{
  "experts_per_token": 4,
  "d_shared_expert": 0,
  "routed_scale": 1.0,
  "init_std_router": 0.0237,
  "vocab_size": 8192,
  "seq_len": 512,
  "dataset": "wikipedia_en"
}
Below are experts of layer 5 (counted from 0) of a mixture-of-experts language model. Rows are named router (the router's row for the expert), up (a neuron's input weights, with its number) and show model dimensions 0-223. Each number is 500 + 25 x the weight over its row's rms, rounded and kept within 0 to 999. Numbers have three digits each.
Before each expert's rows: a language model's description of what the expert responds to. This comes from a sample of Wikipedia text that the model never trained on.

# expert 20
Mid-word i-syllables. Word-internal pieces ending in i, such as ti, si, di, ci, mi, inside words like ideation, dimension, abilities.
router:453516497537517442500521496511498508491516498483484519489546479487507458539525509444543532495517512521530528486520569515466484507501502510465449534492498492489576490496525529464479503487528500522415485507528482529511465456496507512528481531525511501454484493494505514487511481525501500535521473481487540485498483518554499536505522512482525494536500515497474420496497488472485476517515486503520516507544515491509499514532548501500490500507466507476543448453504527513482491486493513499468558484465478504528494489481462462477537492520482515506517520520520501490471507496480502521501456533494513494505512476505483492513485482534516520529489472531475469496506468452519487480471
up0:495520513524548509533453471437454512490502538458525513501491472518450475459512484524491495525489499542490520502499521494462513511474502513486531519480509522435502482451494510514476518500518502448526500514485502485507478508527471505519496508503496517529493480509463510502512507534543506542516530509461507493509446463518511487508503497537472452495532500508495520517492501530518491512470492559499484471497528495487548490440512475512493536514485473485525455422478509464505505475469528510537464461481495452487460467490522495515519481502519558513471547496540515520516479522468522497507520494533500480481492490543501476522488480480495471517507487498499537506533494462501547514527
up1:512481484501460563519484530520505496489509492477499513492497495520473504514557543451522512472543509522504512439499479485493507528521478488502543511491489534496554539494538464540461519466508460529532521488491503496464473510484445482521511534500516519517502516500539519467481515468477524476491560492526507475540478521543495518468498498545512503513492514505505483480507496521489490525472500518512485503507476497509507510489458548510473501511522482525542485498435491561511509459527527487504464504520480524495515486481519545518477478505463489538537506482508470553521484506509538553488455479514499498482484511526522508482487546519536485511466482484501510471463455509471521497460
up2:486487518506514509518507511503484473471494445465504500528508490510482521519492498455505481467474508481465491476492530469502505458491478475459513474476463506493504524550501483523518463533499522467508535498532474515467466514537531518490522473513494488538492476504500498519548479508529507513460477500509488553460526467483468511516484505495513524480495506418454510534510549457504534534517536530510473486473473522473451495491503535452539472515498493504518484499507519511470488501497486481549495554464519501514516498510534460505505487473511516493442554516497539493503536536491526483471483543467493508502497487491551547547491494509480526475502519541532494499525496513524466505535
up3:502463513482528521533496495464519497515509463478489544477487493484483451441521550492481510474523492497522481507506506453541498495511497529529523441509534485497536473503500483470483477496514444441465547455499486534494465525488488480478503528498481493513506500519490539497489478526492481510520470521517475540527476500464481500493486533480508514527481488508519493491493513471499493472537493494485484491516540494489537462486482486468504516489522434516471525485482491483496470501545504500514543487517479476500473506499564504463522501542516480486506527511534515481516510489506548440474491534501531457471459501498464493534506501479507522498523494485475490514569522510539549484435
up4:556509498488532444496492506521534515517483490503489477479518510469515522504544477471537542506555519474538466456519475509520538514513525443459471507506506497500460475462518490503491505481469516538512497496530494492473549447491494444502485481496480496498512486534493470479462548507486459526540469507541532510521469461463513482503508475474553498487497467543511486509472509537486494461480491529474527517495539516516489518513502466519516507469489480502530511498521475465474519479493460514477486526502475494525484511482473471504510473507476482490480530469458458485455509541531534477501460496498547523528515525445493484530491520497478508485524521495480476475479479513497481481465
up5:466469532547538499517504490452521499513499516500509507504541469445515515485531465536512540555532502572524465524475506508531503514467475517535493514489521509480503533511492492551504513513503485482525481517507514513523548551472501514539479464490488535525471510496498474506497495500473515517492488538521506510558451537510463470499507443497537532506497473494499469502501458497530473486499467495492500487510491482498503462476551448484519478479526528471551474525508505477499495509478469501555490492511466511496453475488521530524497504492507495497552466524472493506507531514504510545532500498510530519475499494503534466496488479491509449481532487482505553505540496462500525514526
up6:529512499542466495498491484508522499518532514497480526489514482498495495449514519539494517465500455473509511511491515517491501521520510499510478507505505486555505475551487494468488509488495492511439499536490499504482490527475497504534529528503458552537488500453463475488533453487478542537488513506474498482502489495506541513503465544480466522526451502538525495567511495540499497457537493468493503498525464458488507491489531493525507534477489522511472483478502475499517469466492475493495497534524508485499502527494454517464476475543515470547540524498536552490470490582495517485503568502496524485468502503480503469517536461498526519550498488484503521516512488485489495509446
up7:489524480444521488501527490519523515507500493513493501535475511516515466515514500492499449425512503540481539511566465515512518477494520485506500496481483491518516518465467512496508501489543494518446499463485494511501469464453464486499492503494507473510462511502507457527498497442469528513504516480490504490565505514476486505518468482511499530515451487513504518560476532505518486490479456479507547533488485499538513513539536479477493513447507495519495550479502500506493470513511571528491462506502528497511506508545556532488501537467521533514517503445502448506456491482481517512473490516467523498477490493513468480515514525526507526495519533515487476530459529526505464495480
up8:500498477482468515492459501520491506534514522499531464488494472505447505516504557477493473462507543465489486524475495497503517501489473508499482522527451485529519522497503464490492492482503549470487503524542502508487552506525520528475475459527496540529513508461507496488475455509460506508500426457546462507486512490477460516495451502513508534525519534410527530525516496529505488482522483520499536553470482470494512518490481528501463458519508525454532482509503498524478488519500473513515496507473515484467505507535504498506484487485507493503500551546502461539513521540480511491509492494472493449554499507477473515477537502515522538461481481540528504501481484518483504525491
up9:550552479523471505496509496500499501469462498527468477524493544456476486487463480526542490486509495478497531504508478456558522481538466470514494509544487498465542444512463492529468488472576501469521514504468500482494470503518518478509483509513519508472497532510560507493474479520525495462557526517439519516502484516490499470509469504502526497471494490540493521466479470488516445465490521538506477479511526462520491514498515489519455541528469499500522513509502496529487512486488513543512514518504505435496483520486531494500542523527485505509487459498448479495540507527522537488523479501528500456500478471496485482482511514523497500508458497531468487493525502494472537482526
up10:468498439537533512522479500496528541471483471474505489510513514481539513482474486512496523495457500507485496435516487525499501462510487481493515516498484460493535501464501456482451509517489520486514467470458474528451529496490509502477477525537503549515487508510470478480521496500483495519506510482499529503478535531470498475497538546498509483491533467499510504534526500476486485493547468515492487497468503506519468477467472522487446509519455484481554472486520486467464452490494465518446493522423499464528528503497502456476469506482514502522508466521493483522509437529483469516456500458545478447510507510505516502462477498490502478526510476520527509513529541500509505504506
up11:464498507459483535468515522532474536527505497525534471533506520513423508493530475524556500510518478530486493503514500475521517495482490498482475517530416495521500529477532510509542509494451486494482540479506513537494538539509468497510496497477500488478469525488482475492521506485457528514539471515478500534488524525484449493481503533493549465506494512484480489508536523475474504525486500510524543489471462505472508498540479506481530522424448515528520531492469491533514511497519527485482501507523470509527524489536498510465478522502479500479475477553535516471493485497523508495534495458498497512516529487446466508540484525547523504503515527457487496482511466510506476527496
up12:447505474452511484555480474463509496516490508459496483491466473522496528472500520506489479470463514492513543499487483495525504477487484487549500443468514531480518552494517508493488496446541514485461523485475486556490459556491525487476422506533488494526499540476499510522474500518496503486523495546518537490490498442485451501543504506465463484535512488500524521549499515481516490470523498519496522510501509503493539481543479473508472536487497491490534504499494491469525493520520493501590509482526506511486536524538480470526495462496496539494476523537510503482508526492465484505483489501497533487458467502500500513543514489474486546538512486506488480512526484494509475495509
up13:496460479498445496501487496558487524497518476474482489511551564489520501522522459476494537514489554518475483497531516534475465512497493529496509546505481519516467518474495496546501513496476455537488539480510503507487500516450531519492504466503516484559447512513545484493493563527463485470519520523482497497523487483516500471519479467567518491493513506454506478486457497501493482498466511524468502495563499539479538530476507507531493503499469505520457462500459530516485477482506475496530513448516483511498521514475461516532491520532516504526534534515516494517504531470502509528481514517475549515542518549485508535524490476499519483498483505500536507474516490480482511489520
up14:515509492499447479473490467469483489505486492454535502488518564429487470508526534467490522516497483515527520475517505503476544501490520506468468544478538482510521512505477511514552496528490493493488490547529474499518499485481503478471509458474512506493483515470485521454457514484499514528522511488507484463561442495528482503528539483458515498525498513500504483529493471488511480480482484481444476488529508465543537532535516509476507488518443482500511476473480513482530478523506500497473532452482480481512507524533511497512499498502502527478482463506496491454482477470495477503478469489458483488468479476510484464490504526545498494523496504476431481500482493524497519411496
up15:513498479483509507465479472462530485478479487455540507534493501467504480543485503491496477502527499473521490492468468502477469421511472488512442472514505519479506441525475484495493481488547483442514469546535472465513489522510499492505502526509502520483504475487486515496470516472546503491499489495536517505495486501555525508516488459462496513516466487493475518513492478506533472510503515482487512547499483472504490504502487469507498517515547495524528491500488536457518504516511486444527515510529493501484477501517551495508489456471477446506449536505499486499533483503487508485515520587487467443511487488494481469502484486492498486520501504498505533454561471481553529537468
up16:506497500488471548529488524518513516432472557540508487552517514505478486486502475507471475498508506495464491464482497540494521504544496509500510520522462481481527491505506554492529523464500497528500519461456493473503519520514496518473483480527520510510512487473497504484486486443466512495518519462514520481489472536507493502477525523522505473526532503478442497521496450522523521460540461512520519513448481513504521531526487495536482499508500489491523514512459460488568477501494514493530536500517539479509497543500471492474495516494534501520547496499505489514503481467517521519485532533536537493534499499512494505437460545476528542513439493517549524514518524516495480452512
up17:479456481516506456525470497541504477538499488480516497493496479523527485526492504481510478471499518476530521507461505520481534501525510519463487518500453501497505533526496483483521539489462526472485478506510499519470499511443495491507472476547547516523500528499514512505476502502479450543445491480541531537511503463472490459466483479492499557522527492463489507507501519511487476521525508495525491475499490475521459486473500495462535484516524557488550478530445462488514471495512425470480496544500449498499511468555541531503482499509497474465527474496512487493507512486548491499504533501526526482507473485489521481538457492479512497523459542533514518516471505522461525484505
up18:471529507474481488469552489496516524505500526505481444473580559502480503485516479506483509481522473472478499501504491475503491509533502494540509525505496465485491503521483482511480495525536469519517486486512485516521521505460515494481478513518503487520552541504463470507501495509445452545493501502513514504539507502554496492472482527471476512515476489503493501497493526555503497430536481493479528528527467498494484498543499527502504473509488522505501539547467467508495487479526442515533482462511491520513511538527478467467514521461530491458525547458457483530519535494511506537495516497546508473484486467501508529530495459486480521495486471480518512477484512475522444466542
up19:467533507492477501518479579477472503533497532491528518505545507503466514522482504464486530501458479488454500510541507514511478512538489486504497520539548540494461526506490483480547543507505542431475531515514499526491442517498540521536524494464476479512507516489523505549519505495465481490534496574471470488543550494512489504511515483467510480490474480492548555492477469488512478497477505497505485531506499514507512472509513528509488493507486482511498484464462562491497509541495510504524505514471547485534539496506517470484493488493509497494487514500525489539508454544473486549499530491514509517478501528506477487463501475484475496534524501532478478507540535510459503510484
up20:559525475512533526501480512542517539503470495511510543497483536494522520485542489493522471481473490503473536477515515525459540430514532500512534490513520492456495500436517473481505530518568506501508516496521497512465488509504487513481522508514492486473518534522486508494528548521510539525508473485507458506456497509500516518521499477486465453504496477552522520541482505504523518502491519510530519509487474545486495498513496459530476504511495480484514468495519525489495476519470510484512451438507496506531475512487515471470492468459556512503471533506500499483477471474495488547528523505548458506475455490460532476450456485490490498524529490451491475478487488504483460504481
up21:535484513477527501533466460488512520491548504468493560500429512532514488520486489517470497446481493480535523505469489558514487528545484487506509512495537513486543522553512524492533533520486519492505526512521493497494457507511538505497551511496489546523492473514511516496542517505491484461539490502466521485470462482465534506486524493530470505470476450519503517495522494442504503515490498497480483524474539514535492468496486480499506494506493523522486510516487492498482519492469505501540520525528554512463513502504458542501484505516511482507503513485514589513475483518499461523501465559472506506509484527473528522446532489514487502515482525517530473524549509533508499475524
up22:530502472480557490501488498535516516476488478515477497507510466502497552457526538505527512482510510463493503453479448545549477507473510492469520496476518465471521509527510514552483498500514498487518486491477562500496485486507494517495504504490556457504487488499467482467472490455492514525535463457523514507475479519506476504508519532514482500504545506461530492479517477496519500496517477466487533555513519471467540528542500500465474510479564509511483486526460499517472502482512441501489482520512499545456497485549522498489476528522545509496505512467490487487524552482476519475476508526466460531469529539468535513509505508474523456473467501488513465491495501475478510525526
up23:459565484497514514472510530482514540492516518479538476481483486511452466456540496509470499487532497515482489493496533504473484479486463499499460508469522499519527508500443505540537472518496460506498504499510511532497498485510490493456494509545503465496522506538507495513512484477481510465568511481477540515480512502515499508467479498486489482526496493452465463503498509508487512524489484542517509480484502442488512511490495505523479534527514496514527447528511447506549538503508484470532448493518484429547513524492494506517531544511498532527500513486466501459512520519513515524528460505505520472511491462477469499470501464566499487471529455513510465502520484468520552509518
up24:476509493465490495498518524478514476494546529498486508460491462519489527517475503519486506478515562560493480488573480532497477484513469496509515531525499552521516517516484496525500514474503457524489480529487488512541491516446471514509490478493502454512472481481489499478475486492507490527482490463471491491447474472473533530520495512517500513507505466459472460502524555472520505518522513501462525515522497508530497516485475484528538503491504496476543489495539504540509503519550500518523515486519555452477480484508474506530439460525551558471477482531506542500512457529476529511523507506483431503489508488484512536496482489461505487525532490500498477507541496498473522486532
up25:470507471543474508487478504481526522508482465462494494522526468535551505490504512525570510477547494522506515486539507487483458515477483507486501479480474533511519507461518481498511442509548531538513510463501508477489501517516498468534497499535467531524469461487470486480486535447498442548489538490503468510530513482492506477502475485491517493487499458514495494510560495504495501504478489515486457485487499496528469533472542497523497490471549514478480487512472517523501518506517472468509505495515472479491486479552489540501524539490551496476476495482471521521493482529425519488486452495507466509508474480510488471512483548489530468501496497495519540448501546521517460528510
up26:495504511522541498533466548489504452488503484506508504507475517539468481475470486457493473510435507474507511490510509473539437521589426444513538511494538489489531501492538491515503487530486476492524494498475488532508514488449498455459516497507476557504500510500489488485476488473542506513497477461504532512458500533499489509506520490458478523517515514526489499513521453481477509519521447492505499497515508530488484508514488510527499485522513511503546497471455509486500489483510498488524503498479529446465468527462507477549531497498481515525504511546475488491549504525488470475511500502507523485506482486478484485513495527503519500561529535459548509524543494516496474500499
up27:509511552519495478494478478489517496504507503488458506501527491474467493502507547512525514501489519533441518524493495476515527496515515465512487519530493521536479474500536515486489510527484445479536488461533556488560499480472489472518473480513485492519491507501499498477522478466507454496479538489519523477491521468509550536532500510505473517529486515503476534451557477545477462496494460515493484471497510507504500488518514514443510515533493521503506541493535502470502455520518521414520485531550506442509494497490513519528471516461534488487493545494491479500492508484466517510530470456518464501504519500520498497510498513497538478484436464498453472473536531485505482490507
up28:524473448523487506508547494454538483492458512490485465475514497485532522489484486530489518486505509496507523484496518509479511460500505486460508448494478490483547503474501480491506521524531497549536509480469516504484452504505508540480514543472464507488506571463476524489444526510475461503546518491533489501496499511500473436498450516478479459455479519500503448505492493526468488503496520445509486525530485532497484503511499514502490502434510569507486505496504504508503501502520486494500509490512503503464495516475490504505495564492468470491486526528466491479489491478525495454489438473483490505514535513498499485544510516515481441519528521499529508514520512529506444458468
up29:513561487483494508496471517506487512517485482512458445516546516507477500482471506544513487496458475482470463506491503523499491532497445514538496492456461479497568495528451478470514495463511468539500510492538492471501508494450489499455467491519524535478532515495541505480520518476505504552533490525479526477525518515474494517505507505568473493520506516461497550458473510538440479447533443494516529516509533483535520501516456530501493501499506476508523522512496502506504505486503484496489496522533503469509472494503479527479524510543487502508543471497507534534506500498547500521499472479492507492480503456507524547512504505532513485470499499494486487518543481532465502519449
up30:507504544452484483457531487498469517473508509470524507467506485485505520491485495463513520496472510481530489475488493554460539526456528522500482521471514517530464515521475503492500472501484485486457517504481512491510537546492507429502488475528515568480480500485499536473509522538487478467507507524509513461501506457484525531477474513514518464509510523474509502503514482514479486516482522471511493554531543501555456502508551490492522487510505503456522531498504513485488480518523499494456493516511532466495530540462488531528514514557506482521473553540516554482508495475532504492537434479513441512495496503503528491541486493507530533521464496485491507500487520518510539499476
up31:540550512542514527482508518446502491495547506498509528485479493475451521530504469490527516493506520532484494467509499514486508446494516471492525494517560528480552503544510523539487536465508508529520554510509492503546466493485511484511491515505535495522471475459462499537486501503538536521503538474535486497461490495504484486497458538520502515504492530499497526496518452462514536495486481576512523493491502507486544482504502466500501513496504506490536508489527553508523552486514536485563507493549534528503518515462496506522526539540516522490492508477503522511500494480550544499489527501495489499466499512530467525500457509510484504470489508507515513489498545513531509557471
up32:488480529503495508523495540479482511524528507507455458510546531489476511469467494506518506529467495491458518463474487468494532449511480526561502462537492494502538523525499477495466532561474488498444503495487481519482531500520529500497497500511502459489492548523506485508580495510471510497533459504500539524497489526502492528480497476501495540536513508492514477528516467536497492508462511462480489486511465535502475451451493473474486496524548500480497499543474463510477485484527449505485502473513510477541487506473515519524481478486523436488517465519527498487474487470469517494555516506482496486486492499482496510489506481543556535514491476493484461511514478483476487490549
up33:500563478513491502522478508532511512521523496530513505501524488461526494524516510488487509517494537487516490517477489517481476486489500492448492495493475518490480505497494480550558503488567508546466533512477477500475500525473493518517519473550532530499524558472497498497463499442503512482501527498492471506551547494502483515523471528490459529473482461490513477521482480500482515463519537478490503474535508508495477502521448512493516459551485522489475462462479540511550487459510481504510461512490499510467483520530474510526495414512492482484495519486482493492504465508491551505506489501532475482485430497494518519482502506471461469506509505570555501508511517487486482489487
up34:522490508536484504494524505493487504520514509513456530485539517477459517487431500496479434496499490536481464473480538485489489441500503484491501514516505479514487536503498497547507507478505519557532492498499518498533529471480530466510509517507503515518483501491484508479502516482519482507497489523493508523444502530478503510522510482511444488484530512519498474481495524478481508511563452556490546473513476467457517527435493510518543498538513512467501468447540485490481505487460510536541514527485526549510490511498513484523495485549457495515493505472461473531551476503498544502475475514526531500579538498469494517476517480479475476505500515481521513464499521510515510497496
up35:527494503510466458464485502503554544482493494479486538481509465516466513472532507478490473523501533483514465565462482437513517437500480512463519520508462528476511536456486450539531477539528489500466547500536472525514496484438503500481526473483480473494520508524539511478510535495453487497514519443530532515485526501505526500531514521512495511517533490502512499477511477526484482499516503530540498505466527504547499476491495539526490467508530490493528526482499508516429541530496477509523507482483514493495491481500490491452521514540506488521495493485475524493513497474515499512503495487520504488552502498509505520492513488543518456511532548515460542465501478530507524522526
up36:509516472459549523431502497512547534490514487488455489517500481502522528496527499475487493532481458573509501455518524520502483513489486538535493472442504511518527493512472457473519494516542526483509488468521472516518480532511468522509454493527432464470520490479507523492540522500513515514496505486520477489517549494505488514507500457517492489494533495483509491497500474489494459473495496482497500533523505523470562496464477470507501540526476497466530502489517506467464488476513500493507552466475530487479495508504503528552524465487531529534537469489491513494516475476520487539520494490471500518477492490547495503506477465507497520517501468508525538484473538479467461557463
up37:481524473526552533487526482508497545526494502502542528481462490480529530516481445496460512512510503495496518489495492545506513480511516487531505535526520461491479498485465460520501484504465511503483511433507498534491522485487503517478469441524493504548512520510551494505532510507517423453517546498530500507486506456474508498527515510471496487481500518523511520497479498533501485479517484529535545513529501493513511513519520527507499529492505536471511489465460482491498508505481503505485507534531521469486476497481508517514477471521513457497562521523421453478478495538502535510454560494508521518483500499469489521436470518485515501510499491553515541500464501519470489500523
up38:488491511524463525511499464535496480510498496495467506489534535540452522479524524530538508477519471507529485507532517484503469513525466481511495464545492590465540501497434519516524465466518537557508477496519535513537460501522516477515528506506509531473482510514479530479510498511501552535480480447486484514480517466496515507504504476483533508492510500530501517471510523492488505480506508507464509466554487510481528511470460477515472505494442499529519509460515543484524528468529484498535486490516522507486499502538510465454526510447493503523514504486491532483517521472509504526530493513545488451478501537533516489496539488510520501476473491496495466502494480496472480447456
up39:470524478539484479499480495488496518519474554496492495472473468513451535479481501521511499489527556497505516448465492468494497475521506454469526442536541518522503506512520491482507539486501530516477478472494524525497546508498499482517484502519527476535491512480534517467526491535548480511493500519470573487515447510540516473508500476504501521530498516511499492507524465497486501481486505535499541515524500516538478453504530507496510535484500529466538502535499454515507468493521421485462473549529492444540506463500494514497507460495490470508496540491520478498516486491483523465505478482458519495472491513464505489462523495512481519483452459500455481513489468498509514533510
up40:548548519495495523449476481464524493561497470506506463475496477478489505491483481508468454502499487535481499512517482504504534518480511499451495518540502479472483526492476492511500495500518539525473515476532507483485484517530474520520520526474466491472512533534475503462500533479484520494511507520497493508526479559478540522534507471464503490496474495495556505473458483486532484510508516493508543516512499530527487500555489487511500525493525507512504525507493523491500550526508481566514474478464498507508449488506486530498537439560497493490464503461466482516508473478456552528531491483520491494533526498494495473499483526547505523516485406466518494507505501509479512536518
up41:565514471493496468499500523521500501507500459493499515499475512534508513509508494470509518505492496499524506478546497419502494487514478498490544516539539477471467524563495502528527505486521496526488485476505553521523478484457480482542478480509543466522458509444479476505498456469481540511501537439487517503514477514507509527526515453524511495524467513470454441433486513487483485545494480550476474498508535514484532470517497485504496505496542482469506504480522476506501552484486491455488492481494503486571525485518508493487515539484510516478486497499505498496499547497484499494490503487522442480528521518537485471464488497505490473504512531551542508500493514478504522511491
up42:503547505504477509437528531504481470479494525535506500502444476537505472512479508485514483488527511476532505486515555512479443555503458501519533536479527512519501532506514483481517526463509510462535491499529517513496495511500499503462490500507513547501483535458516545505510496478554447502490517473519494498508473488519513505518546497540491483482469479481468498484506484478518512517532475502482513531506507443477485515492474511523522506452525492497480533484445509499509542473467454446534509513483521494474468503506543543526505515494541485480523492475522524523553481521462478519520528474550508491499492530505441466470514489472506530513491540510504469489485492464497530494525
up43:504546531501496538526440504511491481528486530497483491544523501512513493466483516537566510500482498510484476504480526560499456494481514478525491508510533516518463489484474495497511473518512483500517517508536471499459506491508523544501481472530465515496527506474496519502448483501472519511476556518502506557491497560487550520503554510498511526495505467490512514495468455488481506509483541469516476459518476464484499521522548517527538479531479478530517507511453487464510519566493466505488493506534495557506496539508510519517456484510536480488486497544454515517513511474472535527523516525553509529454473506471485464500529468464492497487511491492515489511517500494516511476492
up44:532510493502456501479517496493530506526510506530495481536521515488487484538513553445496495501531512476520516523474456508475472507510504497523509497497523476448497529506555507512493476489496504515500487569499531524557502462502517504546514459493517509540511523465545500477532517485494476550506507489474521519514469533478449486514508455510502459497490513491502511509459477490442468524508476514484521473488493530475516478527483437522461472464513485469523546499505504477452511457495469485520505485535493495507503508497530518511524543487525456496555469500521465467495462482445515489505487539535549497504484497496487549482516498525492453504517512518481517500515500538526481507518
up45:538501471480516528498499507526476492498471497469462508503542544488466509501501516504488480504455490457482490502487505505502455488467521516503510531472475523497460539548517493494543525468460481500510559470482503495509530453548469473497531521534525540498513540541460510493450506499492495488509484535471489502491463514501510525494482521502501504517510511528523451487456483477522520498496473518477503470480505451499513552535508530486486519494448537503504537503540475471494503473503438475520507515507515501488535520505509537528473447524494471482519501492514543513541545538524522489460449460483513456500492508496464475473522462515482533467506524497481520479506486464480489485496
up46:559525533484476541489446480508543524461495488514522513531514462475455462513480483497531494505482508502449536499536494510518514496469537510505541467470512492498464510504481491477505474478484514507511485518502493504512514505490481483524503500496525518500515492493510468547460487483500542538487514544499541491451483512525520480520509551513499499526549500506541540516528474512443445436545493487501510471491517514470475481537528488486467507527515466499483494481510511472475523524459481521499520516523534501500499504500529483515509484477515508482493491445457486508510455498491517536506541458450546511473515494519492479477522445547531502507482467503524495540504543483515497516478
up47:493526500511518513495466516525536499461490513508528513490513505519498474489478486482476526477494516486459502472546498504509490523518440514475556468477523455490502557522508477501501522484505543491516504489500453531503519462496512492444479496556513523526527529516517540549511548503461506448537483465454507501494496497495520468457468517512492510570492509490475537505520548489498528497470488475466497533496508508479476547473476520455474470493510505489482452461556514507461492518506528520549467493447475502484515490474490516504476530574481493505541465482548507490522490502488481480524494521504525528497496507477503487497493517495517502503501499499529486518517499488486481449518
up48:480455530483494498538534497515503484522525487480551542522485506519457479500482498478499522514500532514503500519454534471520489457502485475476478471488464488503509505503505405480527474493520456519464487504505499460498515484514508483494503491542489475521501518541549494498478514536489503463499505496539518565531474485496521511447488437535470524535482545500497461466485539483436502499498464547500508501494505562462501497497505531492532465510494503501504511527524487488482500490515519484495475503492475491515512531521498508546537489517501536502529484537516510512507478482508470510502464542493519503510477515473518491493490478479449518462519470477448490486477501450525489457479
up49:550487512511502493522488524486525482469495542458490504508521476480494505491536455468516491494479477468464511513522493514491476444512461500509471541470465570517498482476556456518491524488500465501486506503510479506458537478495492480512492521509512512523544528517488508507514511514519471532516473516495471463509488504499483507493488471510497517487483491457492454478434464484514523469507509488482512489455510477478482477458465508519510457499522499503556490514497534510471495511472484499510495525477514570509478554478478511494521509489494465489459492539525480517495486498506511520469490464508501494523434488539498496503503505436480520461532436498499528444541508473531493540499
up50:536478486499517490478511499442503523500515508505516462529507491527468492501455473479480470488511521460504473544510544519485506503482509520511461484473470527512573527487524482484517497501465520491527503491554545521495532465493489430463505530527525526470509548470466515513516517475487566486520512447527516464485482486519493486494477548529473515469493522480514503510487471493496513503522470486499490519461452500561458511464453526490513480457508470519457523476489507525469484479467482518468518529477483522497543486496487494501511520484489479505505511503554498452474479476493487471499484483506482464497510469518509499524494530506523490486513488481533537511482460442495504493527
up51:491464482425479488498501535551507509513540490505462462512526490523481495461498490498483518490466475506493519455510464529477514504506438508485524479533495514508512443529512498480537532485554473520509530513493496502503517485502532478552493526514492491511516528532484468493549483515516522529523485510521518456535479492472481504485468489481476494465475516531542501492505484474512502495522459475506528546525493519466470489498490462542484540511501555477540498527487502475522506496489514487541540468500490504510503484506529516514505525481460489537477526439513480475524468475514510538492527528508513497538476489471562528467505515515523545478475516492506472488534537513550524480491
up52:525508479490458495525478488492488530512507523463523506541548503537465504463521522519461518515518491469514504489543518500452490463514498500533479513505490462452504505471475524539536509546547468526551491516508511551496505516494505490467490514536503509488453505477486516504504499474489522509477533529512536478518506490490493468497523464420505509523503473487466525490478499494521492487493489550468520513523468531481486522490470471546465474524489487509497529474506502461515469491495496466525459503515550459528501556541510477518480510497490489452508533504448490527472490497495508542494500489528448487492487444490505500511474524512487473465528483512540527537500500494467494450504
up53:515512470537499487510484524523464518489541470462501504488485518518506505506515518447493483476533511490498511479506473472531520551505505455460533479465504494485481478521520534532446473479478478504495522507517460508489488466517516501463499475517518541494485543498539505521476538536483538477469489527511484518466530481474495444507504493505496523505493499540486516462496524525488564519543505500507502523477521496531482508479500470473472476517500457481475525470491437505443510482523510559502530462505483505480469500506506500529487485489510472500504491499481493441517484499481524507502486560503493499466456494446510444505500474504533471475494490500534511486423473466472491481526
up54:553526566544490495448523504485470500507455547495487499490525443448474506536512580498502484542515525491502483466529544526497505438532500515495496509454488506458496477521534460525533535514514514454506536506486481499494504493507515500512488463508545501467500514510527481510513523470486501474527501514461492478530490491529469488486507501489496524457526536503513535465496439511474534524494479512484506472499485463494522507471497476524482512523500544488469477502526530508463506534527505486492478473450535489532474494513487520485500502529498525483500489505521480519509484528455505519487464456515519482498492480472467487500491502470532495458453495488470495494467532515510508459481
up55:494519455514525477501485537472480473503492482470453538494458443525506511486512491493483502548497530456459530485507519519486478540493513480496489458532522534525483487546523465482549473494541481516508510452483508539462483530531457492520526489469500491528495540491488508475484517526472493509462488433518496476507509480509536469485502531472530512515490519531472508494518522499500518544495529479516490451477476499468490530486477532484497495465502487490500517518469483509461529518492458521458532492490496483494517493493509496501448452540490495522485495531491461496522460481428497489471510476489503512505507527501502440515458483495489507517493500555513513458510545500513523514544
up56:500511537473460463501502473501513493475514512475523492502517518449458523553508536546490462534498501539534522517514517529518505508457448509524485525532471492488473518526509521560536506535540553531491462488495507514470521506517536515504555514533480536510508504469469495513512488502512501511518502525499492501549503470455492518513525488528497450460495484447493472498528459511498448531541505449506495529521496494514472495514504457443503495453484514530489518493472510462500509476527484505493552515476512567500531519506511514514521500527452504519513445506511486497510511469517533511504530509511485495498506502466489508476502446543483487491497476482513505487532510521502461489493
up57:467488489459497471513517526502467497469522537526497498475522511512482499497526509492500520493508545489492478480583513522515471488508520463481485456491529551490489423559482492460491483527486540524482492474535469527485486487497547511517467475523523477498474522509503517502501493506526448550479517531530475490546483498517505515496465495489503515507487482501461535484472508514520522493501537535462500529514492503547485555550522527520508516515455478521482504471495518488537482534475482482478483502526550511525501467487473481500492488503524453485463514534519493510541459497525526576502461522462537486520478476486489497530454486497516499523503475488506499497490525494511521513489
up58:491522511473515518514488533546497490522510491458488463506509495507521519467527529528464513488453505518521483481500503496452461472473496465466486453482459542460486505501520443486525521507487544501515512510504478469512506508479532473521489520502470505489534541559524537428519507477488509481458453512509501517497564531490488488501471491459477501506520464521479503556514536517484495512504516502512545485515455523475536495516501507518514443541492519521520511493522464517461481489510477470474524513495509475550422482464518503489485495507509500497494530514482493541527472485511490499501479484474484484454483508482510514501550513484504489460482496518512540525474496486473470511457
up59:497483535489515508528495471512528503550533495482509495490505502505493483488492555480562539496512497562494524500530496510479476471495493522495539505540468517492501486548457530507488481478488540538501479481506496487501530539528498492457513538513504428525499481512487498434487497516517494525503499488512547527505500485459490517489516474487477492513512512486481469526580509502510459517554507494496499523483444520492487509480497467471529458537550478515515444471492553499545469476497510480501496526501520514516520493506537550494513472489507501490511471496493529522518483496495546554448505466534481523497501478511490503477497497531495535496473551485478469488521507468469513477501
up60:508530531523493490507491536536534490485479496502473480509481523476496526469504500547454507519515535496480519519571484431483520475459485464472490503468453524510496477493553534459523490466505509494533466505460501487472519479514465522457461488523524519477550532479456516470484485527548462520549497527501494479491477477511521515518481519532510467531501478496485462455482507532465466504549511528530533503467471515486514516526516510472485501487481495487517499453554473521516524489513501501487507480483508466475497489504499504491478524524472503515506492516537429492552524468502479487488518515472489442461526504483497488521503536482470489499491483506485487503493488528491487479473
up61:507526549528472511548498518497493493473528528431477522492507483505524498470505479511440539513497483512479479466498486505501514516501526487515500514484544494435474484480532509513498497508476496519512516483511524473550491517495454519508535546472468481489502506494488519494502540477471554544564481482495528488483512517492452497490510466487532513523500532528505481496540485487481458480512452517501493530480474495466516495477456525494551494481493499499460474512473509515493537475525519516520516433533524466521507508483460490500469507532494516503503509474490493452521434491476503507488501483530537545509487498500499491518499501486503527497469485425562470547509514507521507503518
up62:545537500517481525495521505494501464478490484450565513493498519515505478477494518495493495549548543474530495519536524504507500515449468513506522503494523471484498488486491494508471504516532476537494487479517488523500489477485512503513541563493499527481541518460502475441533475459481433489511514510511479473500498522452489527534498511529497498471496504470504453454481503470487511522509494499509539500484521491487519513485483506477487467537510483477494487462504517517530498475483500494491512488473507484544523513468529515493568473497503457498481485481489507491509477547489528499465484472473487483532491464546487453495460490532504457534543475438473540478533488466535498541522